From a checkpoint of a small mixture-of-experts model trained on Wikipedia.
Experts: 80 experts in each of 8 layers, a shared expert of 64 neurons.
Training: a variant of Muon for the experts, 423M tokens.
Below are experts of layer 5 (counted from 0) of a mixture-of-experts language model. Rows are named router (the router's row for the expert), gate (a neuron's input weights, with its number), up (a neuron's input weights, with its number) and show model dimensions 0-63. Each number is 128 + 24 x the weight over its row's rms, rounded and kept within 0 to 255. Numbers have three digits each.
After each expert's rows: a language model's description of what the expert responds to; "gets" lists some tokens that make up at least twice as much of what it gets as of all text. This comes from a sample of Wikipedia text that the model never trained on. Tokens count by the router's weight.

# expert 50
router:156139121130112096095153075127145128073172128123099078094089119115102147144117137146130105103150126141132108108135193100080145074151159134153122127148120142141097157103122099124092145158142141
gate0:109119121115124136130098112194149112146118097123129127152151088117120147094124126170143105107141120112107099099117154152082114117108131150118098183136125136170124140135103174111110140131098111
up0:101140139162149109175135133098114139100148105158150094138186129118145134159129128105129096127154074146109135173134068115083150144077130126134126108152154143093148126115156142172105120139153084
gate1:163164133115176128120130109150122112128158140122142093146083131153157164116133101118125101128132136130111109122118159103161096136110116100127130122080080137076127146094135117143134179142118148
up1:133137086133159180095113106122163128139120130152146145118117123127130130146109119108124101148099142145130112108137151145089132123151119158124106129098104127132186130100114107103095152140125115
gate2:155127085111105114095133112133142122081176149124081130112130138112111149135120150082116063122124155115161139128136140097113104115123127132123126146123119129174127138098153113148160149159157147
up2:125107113130169119104093158109129116150119114146189121144160121126125142115092125118101164134119114105111117136141089142126122141131098130100145164142126146151103166116121123130173145154107193
gate3:111119128098119133150139142113116163098171126180154123162124116125114122130112120131130120106107141134158169166126151129077100131123148139159157158086138097127122134117128128121150092099169178
up3:133134146119109142123119170143101165153121089094124116137103131165157131132099142133077144139134124120111151118163097115138174138113123119138145107111138164168137079159128054152147123113112158
gate4:171124168091158128189118116088128121139141121097168123136110107133122132135109125128089137126105091111159164125112135149110115125150120098157142131142155133110144105065102099113126162141121171
up4:112162163108152141108110117097171095141114118142133111116120089139145136128079130109108094127140090144151159146128143122092105121113099124138114160130118163135101125142109103112106177102129152
gate5:124130124151166125106163116148149112105118121100090122080147136139124087167143120127145080087118169163106094134151145110130137132128146149160145141157124083133130120170135099127189146114138114
up5:088139121155135110084150135108103118136091146158121114175103122145102164115163133191145159096175145120103126110128073170137130109127144166133112158161175146161134145156136126142116140113142113
gate6:125102086129093118154143143091117154139157104113121170116127138129072152117134146161096135126172144103129130154155116107132159145179122115143155155150101141114106156153118119131090133122098100
up6:110086139154105162144099099149115086112115134154156120118140116164126142103112110144121124116105120121135124155132098151152085139151158124120114107142136140076145109151142151163130090098141141
What it handles: Apostrophes in contractions and possessives, accented letters é, á, í, and inner pieces ur, ab, ir in foreign names (Madhuri, Kiadó).
gets: "'", "ur", "ab", "ir", "é", "ro"

# expert 35
router:138101138113096126076103125160119119115156155151092094114125092134117171161123152140129125143172105122113081157141139136137116161146123128163096125106146145148115119106145146091138123127147131
gate0:150123094109131129096137150151116120133097180137133072109124167122163157160112137134125166126156126159134098118135106135156112131114108158121127136136162107152128111115097137139113116127137159
up0:098112117166145153158123150124119149116138146145142112163171152137116133147131102123134143117100143081124128128133091116121171165119135140108142182146198165098096108132138106140116128135131103
gate1:104115138113132149095119096121137125130096119138098094144123164159114153167135104129108136122058076119171160125130116149119142139099137160116098130099093083134141108105160157147122156134086111
up1:124161139092167104104140099104144146109063154123130137161156148131151095125094123132120139135099147153144122113135105117148094105132127135120136103162133164170092126104136158131151128128135126
gate2:127093130171126150138077149171105122127129120124125157115149090161115138152092113141119143144138085158106112115131154101105157076143116145100151126133142111157098097148137106111113098148142135
up2:107150123152112115161125118148108145114120112133112098155102114106126142167101121128137164116093163135154118151152155160113133154121119147172127137087151104113131154144108129106110112105139144
gate3:135171135114137116127146109151175133118109116124120081127135132128124110144142079129119072159160131115115107104186105132112083104139143115143083096126163122133174124119112098141128099107154133
up3:139145123122118150099121102096151137133123166192156157161144178141133141151194137093071115101105118142120136095121122135135114166132164138138139164164108143102139131132159129115147093149141126
gate4:163078124117106130139131176120130125128098122144161099162147140116092170111129123122108133126139168142080087139119121131109119172095169155124130165126191104145085137101140118176120152124136123
up4:126156128128108113112129103104109134110108120133184192105132090176139130117124137118116168118098120146123129127111179127099157102116145124113121147091089130159093156142121151104125075138130132
gate5:134180120104134082124135140115119088142170132133125145124140058118101151151141144153095131098135116135143099140134147122160124119111105154129127144111129136112107160098095151114119097111132105
up5:121102101086070134152168154152127113129187119140156137147121117123177114090155122135108118126121141106093117135142150109109097154104136142154153102149142134151131141147106103160144095106166150
gate6:162116155099090144097155125127135162117126147112144113118150105149135104161137138132112112155100087084111105106164125113140143148098138125165137151122111137122125116113170103126128081122178086
up6:168143127125128146136134119131125140095104121116146112139069135114160132142133113107157147135136152156165108155127122153087122164170120122119106145113113121164160081197097110139138082138106136
What it handles: Short syllables like el, il, ap, un, Al, Sal, Wal at the start or middle of words and names, e.g. facility, Alameda, Salisbury.
gets: "el", "ap", "il", "un", "Al", "ol"

# expert 40
router:137115135102141119128123110139172117066173174117100084137135121118120140136116168099104129148129109134127150135110172115115101162134154141141124125115144132105116138136154130091101127181136111
gate0:174113140163137092117126132126124137144156117146139122122130083106167126145096128154154117119126148132126123123184131094124087100142123099154127144145168095169134152098141142118136153168167108
up0:110123140127113157148091158096118115116093154123165154141145169138143150099169171113119140125141114125130104112129126125112124137105136133131149128138113098089160122152099139153148162134073120
gate1:126085162142094151145145111133145133159155132124103165150109145142185105123121094177132109142118095055103128103118145130110152117144138167155104168129125100119075089126132174130147145129160112
up1:171144139111118137153090147142112109132131174128084157113101122119124110102140154129137134122133130125136120128093090115144131156122096083091138099144126114150111115148146146074105056157106135
gate2:133145143116085082131155097113150121128078121108127105095076135162124131119129141147169144154143129146129129124135125091120132123121116132161138139076101116130137126133129128094157098094193105
up2:112157137118122089076133115179126154150155140105190080104134152166146087138135134110122139132121152139125144132114113142134146160150131144164152127113141092155112140152163118095130157131142124
gate3:062168120113183124133108126119154121123110110109162107126099159107119103130143151117129117140183112113126148117096137130106121105096133129168125170131143108101108148121128106125139105098087113
up3:063131136089115136123126111131145154095118112136136081160112139120109113129154116108092160124104094118118128109139096151092154122103125167110110104146135103110117121098131131129169167096138146
gate4:132129101136155117073111127129115118135137205113125132101116144146092161109114110121107124179121119139103131112128149112162100145166092121132098123133119168105115139102141120138105148159134129
up4:126104156113112185135168121124104136159093118139223096126095145128098143127111123116123149154145115158170162161112125153100153101116159129155143079133125110115134149145134131162131137154135121
gate5:131111124111105152112132097147129186155138113171117121107145136115099118173131125149150102136133122139118121168132148131121130155159119165134116122126084112109158154216137121114131161143104128
up5:105128144139159144139157150125140125173075107173121098107153147125118113191102156134101124121133127145135146149086147151113107156179186156147123069111142164127129110158163124141121117120165140
gate6:106126126125134109087118152118110137138114124156098135151117105114119118135164117099128110168090144149111135165165135129117099175120173157105076152104120092126110166139156149099118132121136176
up6:117105138106127155140173124120122095125141156127149139085140143100105146139099123109088135157050093124148105157146138112089098143136149178122131131131095126141076122101164142136111108127097140
What it handles: Punctuation marks, mostly decimal points and hyphens after digits in tables and times, as in 12.78, 59.08, plus sentence-final periods, colons, dashes.
gets: ".", "-", ",", ":", "=", "–"

# expert 16
router:127158161114127113073142085171166105123145145155149099072112112134117153115122149116106138172157112123128121089129134120101159097140111131130160103122139139096111158083131138150131115145123166
gate0:131128121154152093097159132114141157154108134149148076131088123144107092121124143106120144140138125140145173121085137146120145089148081126119114079154142135105138140134095127117185155140146116
up0:165150123115095107135163102136141134146154164087116149146155135100130169129138114147143090080102100113113101124097166124132126145112137111136160147130086144097101130123113155098136114158108149
gate1:104124118121169103125140117115142126172190158145151142081099098083153126150112176156154153134136100130128110163142140135131172113163149134139147099136157115117103155065134136120149142175154136
up1:115148134170140182118112160151158106141169147136154118135143120094115194112149137126123107112139113118143122143141117115147151154148143151112155119121179125132134153121136143096069157115119122
gate2:154135164163159167146127120150143120138115116147156123100140136134138178133180140144094164124114113108135127105143138115148147091135118156147189163107140126158133140106130136137144100168113110
up2:124143139163161129144130128101111147121157136100153104122128109105095121128097142079167133122148122132112154114098125101114130137118137123116091140133099118120166142104156150145116105157137098
gate3:162164158128112175144114142155111129145087123168184118106136116144130169124138100115127155164134079115160152107121134152117126109165133160130149146130131127145096132156134130078115114136128148
up3:132106157103100146113136153115087105104130145117108104126126092154140093114167113135123142113108085101092120143106122103144112124173161179142153141154075114140109127146106107148133136154097100
gate4:116147152135177133107126127155133156145098116108118127131123162155115138186093141094211117164155107129088135102146129079124147137121163090153142159124121146124127121101148128120112147127110126
up4:134130107141122149122145145163088128119123119126155127159125127114188140082170147103162157135100089090130122115147145159163150125107158119121134111108162119132091171136098105114159140139162136
gate5:106155166111158138104149095111124168117138158148062082137158101114121151128124156100122109108110115120094145142134136161128135088158097090104141140133131140102130119164167126060127148111116126
up5:147141074108110099151098120139144051153107130092162129122107146127187115101098105178121132119124139157129123130097137159106147153119145152115122123117151152121153130097091127125124153136137083
gate6:088147099094154152135155143105141151123103181155135101099154161180123159158134131153132111130146136133132126081078145140091131140153102144123146103113085147089104133116083143146119128129174140
up6:118160108142110160144097195118147112135132118112129094169130118114134090144127118113122119124116154111132169107096153080120090165126134179137092154143118112153107138106130151114159138110164124
What it handles: Final pieces of words and names, especially y, le, ey, ly, ty, right before punctuation, as in ceremon|y, Doher|ty, Bood|y, territ|ory.
gets: "y", "le", "me", "ou", "ey", "ly"

# expert 28
router:119121122137126115108122127131153132079176147138133118123118129131109167126118157120122125160166131104124124121138163088103144167121163158116147137111141137119138128091114155126129132162141142
gate3:114132101099117103112132139067161128098100161093070145139161137145115137147129146120100146112169119117114111161120128112105144127094118150139133102155101131117128148129141095133187128149097142
up3:120127132132122123121149117150097124184093105154138121150144132133120115141136144149124144107104105136157171137123093156130096101150130164089079120136100101145106094147100124112087130085131133
gate4:130064123116121138124109143167119134145095125155159138159150144127107145154130120146120128150107110119130151159108146118130158101105128133164152080079118105157155161137148103171121160132106114
up4:153131167157151131111160106109128106144149080091116108101109121095153145132109157121112123134159139156069110109148099113151120159133076112087146151149103119107109109160118171121129119128116093
gate5:132111095118123139156084116154131128137114118121163140099119108125175096146083102120071085141154118170137132145158124135146141139093140112103105116161145126120148144135152126142105155098134110
up5:107135136109160110169141118121115154168134170118121085161153158116081127108123094088123129133097141125153128123146123108127088118115150130162136114117100106124142135116143148155091154117147114
gate6:109151110105137108152154129133149094149149176126127164114162151117167172127130131114087086115121105128135140117111127112160146154140139177142109165133139160121107143109092125103099131177141116
up6:143127141123160159102120104098109161154099101129148129156141138098095146121142138117138150146140140118122116128098137120085107107130099093144157085089112114103126127131112128175149143101135134
gate7:168130153156146156172143126114151133083122119146109156112129141145134121106058136136087128108159166151090164096101101157120114141100099107119139158075121139147131069134153101089150137167130110
up7:143125142088126096126139141120145138123171123125094108129118077105101110139110111133164132106134150086092176106140164116085122120127118107144140099094130178156156089145140127148120142144143157
gate8:188125135113152111117108096110136155116144105130126091105120175085179129139167134114162116119067170109120128114141104089150149118137163093188144101136142127122130114110078087142112158142125148
up8:147097131179131117101128102111055095124121093147108130148063130083128117132134145090113109138095120085119131139116169122110138104130069101150159152131178120126107134136162157153131139114110152
gate9:128156093130102142108161099141103109130127148150178148122117107141075127131171104132150155109094178142138119141140119172167137122118121098095130101087130111173122165136126144134151126147121148
up9:144140120119140115139157130131116101118108155158136142150149132102128157139078117130168132114116129134120125169114117134116117120108132131122104161120136109089090149127113164099130129119100123
What it handles: The words the and The, and possessive determiners his, its, their, whose, her, mostly after of, in, to, or sentence start.
gets: "the ", "The ", "s ", "his ", "its ", "their "

# expert 26
router:136133141105095159114105128089160158125145184143148108121142074144129161162109136073121109142139156130124144105104131120093153168176158138111144125150153102135072146132148127147147109110122146
gate0:142154134135140084123156130125134111170153163124100131107140130113123129148141076109141145161148149160147139119148150123126112128110147094135111117105112138165096124136133109113123092164141150
up0:132116091092166116153121123167087139164087146124148141139164119114160079163144102097125162089134111137112081185093169121119101087170149151155124110092114133116077153091122110155105143133133141
gate1:109117141147162082145096143093120135086164122157153127104139119137126139162138102094148098129128154138128135120121109126117131167120143133126079145132127129091136147101138167130125107135108109
up1:108136107115109137087180124135146110109111151128132109157120136105156098148119097140150149169143102119135149135152129164123157124147111095155168175144123098067149138125115119138132140124104118
gate2:142163091150103115143100132074143123099154134113145140081149136156151153131106167095083150103144100149106104143110153094151131122131174114143098108117104113143132159154164136111179127098144106
up2:170137131115133124148098151105184144091120133140131174125141151160098108099105157125090122114127118166181084119088101143132136132133115125117129141104120107130119101138127149118108113159112139
gate3:145113129116113100120114097137129080145149146128156166091140110118144122115105117114107119134122120157097150109123144133131132096124148120138126113075119162145136131076154129122132132160159094
up3:106174140150112119125140121178140136125122148110140119111131098130125147208196147094129148152138131109117141113151104108080144171112118115162113100163137101097115135116122112159104113129134137
gate4:141089100139110136122102193074148138131141124107113108153113114169114130153140136161116114152143121134151178146166122077113116146160119112153133167131112111147103136146167140108140150131093128
up4:130100096146088111128156104161076117138103145089137116139135129111124109150137168154165128148116134116149111154118139158109146116134109123172111140106132125144148146096154115136066160154082114
gate5:116166104077078142127135147135123149108151163163145144123111112181093158138079155095103115180113193158136125137115143105140113128135138114112094106165181159118110173145123098137097114097106137
up5:155127134096150117118092126134099075136121144116145128126129126182089127142117136141136110101118095125159096107136126133122102151146134153129107114113130086117128171124140111142119126162120152
gate6:127124144116115141127136109130100182091142115133136086132174134160136144149152121108157114150166163109155101104078117109111146143128119115186144154127134127150119121096127093136173129114099103
up6:185106115121148133155156167107154131105117108107097144136093152141125119128075165121129114108119120141112120113113141106148104144109140122133123136145135143153125128113144117161138109136147126
What it handles: Closing parentheses and brackets ending coordinates, dates or citations, plus short pieces m, n, ens inside words (census, licensed, nm).
gets: ") ", "m", "n", ")", "ens", ")."

# expert 42
router:158138142107097103127083148112143130105148130101125110090156085130132182173107132082059105144149151128113144064104145130101155152120137141129124131132142113171157159133121144138122130144129157
gate0:149142132166096118117154129108142126109134138143148149134128130088114151149144103150143129173141171144094105085096131147113190127117090142156142129112162092170120113129155113127124161148115091
up0:166145140125144117160148121123124110122102113135137113096116159113160120105131145120178101124091107122122124118078123133129116097173156092112132124192156148122160126130095095138167130188098142
gate1:133115151093162165125107112087121134126134115135149143131107107133169175130107162165116108118130153140102127117106131100088135083124133102102126156132125175170121132138153136104169127163127141
up1:126097103141169201108166115106107163102139128124102112125163114126117124143156179136166142108128142109137119126077127113125119137115108103098162157130154095127142143135112150135166094107117138
gate2:128076168107131119091142132110132126122149136114125110110186163144145104156078119106111075121147106100131109120108121136120135117131111139149157104105146072123096158130167154153141181127108096
up2:139128131118163122141155110096159123173126127150147102128134147166124077119172111148125129128149140127105137149114159102110105124142155178121120188119127138113125111078153113128135138099116139
gate3:132112098138138131121131125137153092115127081141151084140159082118180139109121147135081111133118118128113115131136096149133138130159144154108152156159148153119125157151121154087127114155092093
up3:143078088110153142180141112142089096156109089114129107155131105144147142101091122140133105128122104091115110150153159129127122120135132156112153091121122120133139104134153147118157098154120129
gate4:126151116138122137168101151131130105142127165100118148137125076126099135141101124170135148149119138147155121164124148150120118109127069095164089097142128172131126134153104107133101085155108073
up4:135148132128128159110137087139150119137144126175128104089146113139106097152106090107102114142094174143153132118137129151142115134101112116087146096128121172102126140166113165134119136127110111
gate5:152113142144128130120138126136124176115145094100151108071127153122142161153111113166091121142154110095145081090124090122124131143087170136148103156128162142165116099140116100128135144132109115
up5:086127135142132136117115122151144147144125128131092156153096120132099142141149176111122162076150154116146139128129171150155177140173105139120085118109122097127112134100137148117134133112125115
gate6:147135156111078134153107127149126126134171120105135111132121126156125175079133131113114075143129131092144135141104165144081140134143137138089063147122106140114142143134115143082125141131158145
up6:108130137068146163160121155128110144128151096131139072092166153133164135143127118117083127123146149125123092140089151143145140117112112131108088152134162141130137140094111177148135149121154144
What it handles: Short pieces ending in i or au inside foreign names and words, e.g. Al-Diriyah, Steaua, Shibuya, Abahani, Nuri, Van Persie.
gets: "i", "au", "ai", "ne", "per", "vi"

# expert 25
router:163155144102087160134111094117167148115143168124110126135087109122098161168106123130087111144176120128136157134103133098123142155119164116138161115125141126113135133134107175130161119151145146
gate7:162143128113077134119106122129132126156150141111144155088120129107145096134136126140133096135149184089169146186113136152087114124134135104068166144110131139117142109121120166157146117151129148
up7:145131132122138141137131164178089089148096101161138130095095105096103180133137125151139112158129103141131146116103106107072118102120173124078171141145099143125164132144142154119124120121135183
gate8:136158151100087144084174134133137139130146135143096135149118097134100146130122116173123105107144118098142148181137134105142119151106093114126124112134130145131171134120133167125135155142092166
up8:098121133119107093139142123143126126110137058177122106129159162129103118107138110170119082157143112112141119137116106110091133131176103111134128134191108134146132128138108116148153142180115119
gate9:113122162137124156176115166098121131135086109128124144133153161146116116139081114101083130149113159134097139113135128139109149123171088111105088148090141117114144147132136158120146105130085101
up9:142110150117105152146130127128127133152144121127132110153139167133117158151096146101113118121108140132130145134138169143098153146166107117185102142093127128155186148115138135136144161159127089
gate10:118160087116129127150141142128108124132106145144148134109145131121123172146157116164084130111156106143126189144151113128108140142099080133101122131117137107094108151134087127128170125160094120
up10:137156145114144143139127108117167078124145125107140144124100162135136104150113134147134122110129108110131123093122062127067135129166114087096150128123149146129137184111122160152130141156115072
gate11:193141142120126087110133110128122128086122148104125128085105104105141128125108172121129112166142144128149125147152143112163178148134100100116138145131162145142089104132087147147123157123115164
up11:127129104162120116100145105143101139146122095105137127150125115113147117156130113139125102082094108097136141100132108133121121159112151074147119137100084098085099120146114087089099113147115115
gate12:144135149150119128111143091120143124125128156121090113120112099163133114130093131102099131116153093145115144135137126080103130079122128121127082100138174107132147141099156141161110199139098110
up12:154119161097094126152131151108149139149128086098150112139135143115097157153130124128158172131122180077077090137141160112112167122151133099122114103135170138139154175147130091136116142153145100
gate13:143159161160136158124141159158136119143162137121096103101110149136106120185150100118094114116119092130146084141136105071100178161140112132159147126136146103131120141138154175073141127128139100
up13:163119120139125145157098128146166130141131106146125114087150106138182131130113153117123131116117131124156118152147104139136128146069160105140109137144092120146159094120101151117104136123145126
What it handles: Closing pipes at the end of table rows, table separator lines, heading equals signs, and values in taxonomy lists (Class: Aves, Clade: Asterids).
gets: "|", "==", "===", ")", ";", "===="

# expert 30
router:146147088090104136095100125130168148098150153141107095119102107138133138142122160127114093134128149103139128109132141112130140160092143141155113159086125144138129142122127110142127112156122147
gate7:161111131092100153136179124097125106136121147181144121169113118157156114130143119140142178130146067148141127117145171122125097164118145141149109143084159131149143150139137148150106137105070128
up7:097129122105129160088112111078138157126096089101123131084138132101119131167123131120128120142100095099136138132129146085138139124145145155089112133168127115127099126164129155122094188175159102
gate8:165165128107134130138105119129115137149109127125070143127124103113127144078149120128123081131159091140108130110065127092118138161142147092101110108078111102108142150136103136144101135121148155
up8:122129116151151125160128115077189176151136133119106096104104139094089115141125150152106089119136117139092173160116117153148128115120080117100151097151140113150148119120121124093167153155118181
gate9:131100172096127155156143123096164080135091129091155157085154116111145142096124118124095083099124130158174119144093142139091141174080128139132158148146150113149138096115139150101142093139138127
up9:149106119094130129147173164125113134114121119144160139139111112167148097102101128143115108116113129092115093126119174120127123132155146131108116147100103114157150117141113091177141177112156140
gate10:148128184093103166165108102083112137121105120156120141144161096103105134114112085095084081091136123109144133163122127138131100131143139140125110146106125156117104100128131137120093131103143129
up10:087135113165117170143160133125158121108119132090140124077114125143074125113114106135118108136126117086099109147108132104112142139117133113107098060148162126114124126116110077158140136171165155
gate11:147129154102084115146123122085126142150190146156145063147086121113125153162153126160152068133114110109135106128162168163133129127090124110090152127151109143147096125119085108106148150175150115
up11:109145152064167144118128100115095128148119129125088083196121145123123115158175080132120151155103133122123147123129092156076165133095131163112167107115140164133107132131106136135113209134103145
gate12:098152152165170153103119147142123137105085089114122142113128095198125150136100105126113080086093072152137125150089131143110125153126102120149127179120124114109106109137064139128132165156141165
up12:136064122114143158096154151129122118120136137155116143127113194122127132136129160113122116138137150063169118143163153149138108157123148144103177146135142137155131115129169117138092134141129115
gate13:094124141120142149120145153126126136109142093118114106112127148112147154138129147180132120109078112134124136186126161074122107120113092094128090126124134110108135141151150105111121125177119093
up13:134138126106138138139193129079100121150165105109134112083106116090163089142100166127168096113093119074106102114105121104134114122128140142158098158160156121150124126113145120136138104131096119
What it handles: The first three digits of a year (195, 201, 202) after a parenthesis, comma, in or a dash, plus New.
gets: "201", "200", "202", "199", "198", "197"

# expert 9
router:163120128122112118108084127135131125099160176119111123114126101126119149169109164066133109144133130087099124124110159126104118113091119150153084116106121152158120140070093143111145130167120131
gate0:161111098144123119127132102112142154151123106110082107149108146117135132105143138101114113155107136092155092097123146085093122102119110123136117132119128129154150149154101111179138097162128175
up0:157108089154157165133151120108142129139164133133132154134118112151131081151130098128144160130177085103123125133103085122133124142130123161123158157108100078143090122120116153136127119061103104
gate1:104123132094135152122128144120158137087095097118143095102162111108141139134130115086157138129122179129131130134147148099128109114132114145137112109153133136119138166122153148137076164138121161
up1:132126139150133118095152096094095115098087140161104154120106108125111119119120131131116111119085159156096115146101164179138162155111129118103172118123139084124135104094123115119135142095118152
gate2:128115105141135126128148086080077137162168196126119150092148114133099137124126133125142103143125122148143127100114136100121145127166131118140120112061104091115149163166086112136138144113120124
up2:130104154135131133117170120117109155142131107148109154124110128122152142078128145127164107096082146123125151147127153130108145115112151155147132088128112114170097147113118123106151115132137124
gate3:165116094107118119130157125122093079070128091122171162113158117102123114151115128090092138108136140083147109111141134182116133153143121117166100089085110137127101135138104149185151139112166155
up3:113150116124149178156169155170153179144175131138126161130118126114122132093108137119123154148106142163136129128177083113093134122134176120103124112147096102119079097130139096111144139112194140
gate4:102118173150106120139122069086137174119103136136126123122140147132148125136093131138173126135132128122071119080117133102149132142100145137143147151115094122146069111106125131127200122160106123
up4:125160112066140139096156115168102162131111151152134122128109150093154141127094118104122081149090146153105117097102111113119084120081123078120102139128153118090109153143125156146164168143118131
gate5:128133132122174138119113137126149150137114179139130132147141167162129136142090181138146155147132126148079138159141102081093079194165111121135130161090167113089087120112121166137128100120106142
up5:131108163138137138135131164118113081104148130169125113103087116184140099149139145133096105131121130176126120139107088124164120143163173084151156084149128112116119109113114162117165127111130169
gate6:089127132122100142098083125142168148101139169125120128120118141146128137147139138116143120115142154148104125129069158135131108194101108154157168133151136151127158140115141118191127090112116141
up6:147157159121142172082105092110140159136106130118134146147154085160102175140097158135114108128083162205117135143138116126141116107107132123067085124158118129139146167152143177093113106104194148
What it handles: Middle pieces of longer Latinate words, often after con/re, such as ul in reticulata, coun in viscount, ach in Massachusetts.
gets: "ul", "For", "anc", "ach", "if", "enn"

# expert 22
router:148118143144109143115096122127123136118137133088101153079142115172102145162107182101148076134166134127115152110128164120128159166102143124180113134094162136142093167094128103173145110172124129
gate3:110109123111113110160137097130152139095135096144173162106068118103127189090093141137138156123127120126095157103087135112132133109123102119153144087125104148107142136084132124113130112135179101
up3:143138146121123112108112105179132107162134137135144107213149134130103101129152084118167109139145127147136120158139116171168089165120113141121105137093119103138164176126122127121076145112091144
gate4:124146109117102142106145120119129165136183111103098121121129139104067151133114166140142126090159129121124113157151165069112122099119102117112110100127110121157095124150115109117086120162107111
up4:135103160117122102160128107127122091152106140170134138119164102095165135134157114170118115149131134152124119118143107149095122146116128141146130117166141121091129126125139153121124201119165104
gate5:131092112163100120093132096099081115136115159128131125133140143138122142126102152083140139094139132119092116106154102138140145101147131152103137117166171122121107132128159120210123110142127107
up5:077116114097145123166139134130154123084070106153105158174085112100137129114109118171111104146116136142164102136132088132115125119142100104141116088120103084156138146141114140101166113124071119
gate6:105103114204104139130115132084162132126121130146112113090151137119093129179116118169084113149144125106093159151112153087114142152176135122102151121107163179125096121141116148165146129164119106
up6:157121141094105158134131147104182130152125123150133136151128144182157125097144141113128123122123147127161161115156126108092125111119098155159163110113093085152168123145129145128123194122134099
gate7:150136138150107128120120158127131135124157153086133156108079140122111130099154150139127132140146181167149152153125176139126135135141176126144091101120128087173123130091110131116152123179159117
up7:133141098137140126141144132110097130099153152110142133096129113123113129083176116172133165125150092142087137129159187123107135134160123156135118122107129115149156091174105092128130131124085143
gate8:109132105127163061148121098139123140139167150093095145119116163113156151165110133115118132160138127105148124103135136150111149169117145129171121146128147136098127180126132149155162107093108117
up8:160168140118095110143128131106122137107150128136120093114106118135177148120125116104165144134180105100147099119150095140123136157103164095133182150131121120147112108103141139150189142109106122
gate9:156136176134124096124118113116149119110138056110160143109112083126141134134145121120110131101158135124127117101152134144099145155138161149107139115157124128124171123105111088149132113161086190
up9:137120083159125157123112119125167103124183097125109137109109138156097162152138165100100115125110153124124092172135135133169072150150145136085110135136128130098117160116156136115103119150130153
What it handles: Stem pieces that take endings like -ed, -ation, -ing, such as av, stor, tre, riv, Nav, as in Beh|av|ior, He|av|y, preli|min|aries.
gets: "av", "fl", "cre", "stor", "pe", "min"

# expert 49
router:159151171100119148136113093147150132121126132122139098133064106123120137123084140101074116176156158136146100120140157117112123123173163155159137106127123141133109164103134134117128102167107128
gate0:117120123079139086104155123078149118108140143089114148129122099144175100150075141132125124111127137093126161148129107111108105144139092113139155110110134098077135142083152116082146120126091132
up0:119109103125118151142099127128110147109119120078160142098093140096163124082137104113129086103157097142114097141162152099128121098105151096150086126147113144162166120161099118138149127172119117
gate1:110148130115127109124154110121098098115118103123167161074158106163117139123120151122133121122108130147089102131094137130164142124161155164142152150122067153102132134128125161078107084162134147
up1:139108133125123136130102078087098107152120133127108129085118161125056133122127147134117109138144139134163151147148114131100133169068130065123157129140152141140117182116133136092121084144144167
gate2:157138131113108146122113148132081138130088122161162100097114117079136133119129065124109107102145121131107122104153160164135148114149117149113111130110144149135081128139082106140162163156175119
up2:111091154127165124124129138128103109101169093123138140144124116113125135125098148117166116152118115154060139113117122123143118176130148097140105128114135154112146119112124129152158112111186182
gate3:139163115140153087160145098110091107116174123096127127090124108145127110108128126116105106109181150145096095094113133131140144101117135128160141167139137136165166155118149137092121117161179107
up3:151149145090105089133110106120165145136074114136099103158138110117134141148093137092106120134135102125098123123120097114131110132102112100135124126129083084127135128123150135101107122126130131
gate4:150123174148109136093116104148077130121122145186133143154093083162100159154122119119128114144120131116133147091151170117110125135122170158137119104099090124125114133139119121135151121156132127
up4:104114122132110118101094110144092092151123107185167158147149095095135101120140148131165122146130090108095123076174173083111154153114142127117136102112114119129123161127080163099146130151155104
gate5:140120163106171084152140150161134120160130116123154132103097085125108094140114114134130137140133177141161146122167123115140145147141117131108168136148140130112131158134134170115093161157155149
up5:115092131113119096168077112101106155144126095114170146117135085111122171105093128133122115128161088118110154137117116170126104135152131146145114191147100132095130175161156136125122096152125112
gate6:144143129141130105103128154135127071110130083111151123102149093156143124108112164086091101091170122102090143119101132128129137133134157099128138178154088156109149096125151171101130127138150166
up6:128122126147141136127122131180123128143110138191137127146139136114123128164154083147147104082170072112138145156146137146181139105137147143134164117122157117160084142123142132111131093084081105
What it handles: Final word pieces like er, ter, ber, th, often ending nouns before punctuation, e.g. defender, starfighter, singer, Aberdeenshire, funeral.
gets: "er", "th", "ter", "ber", "ther", "tor"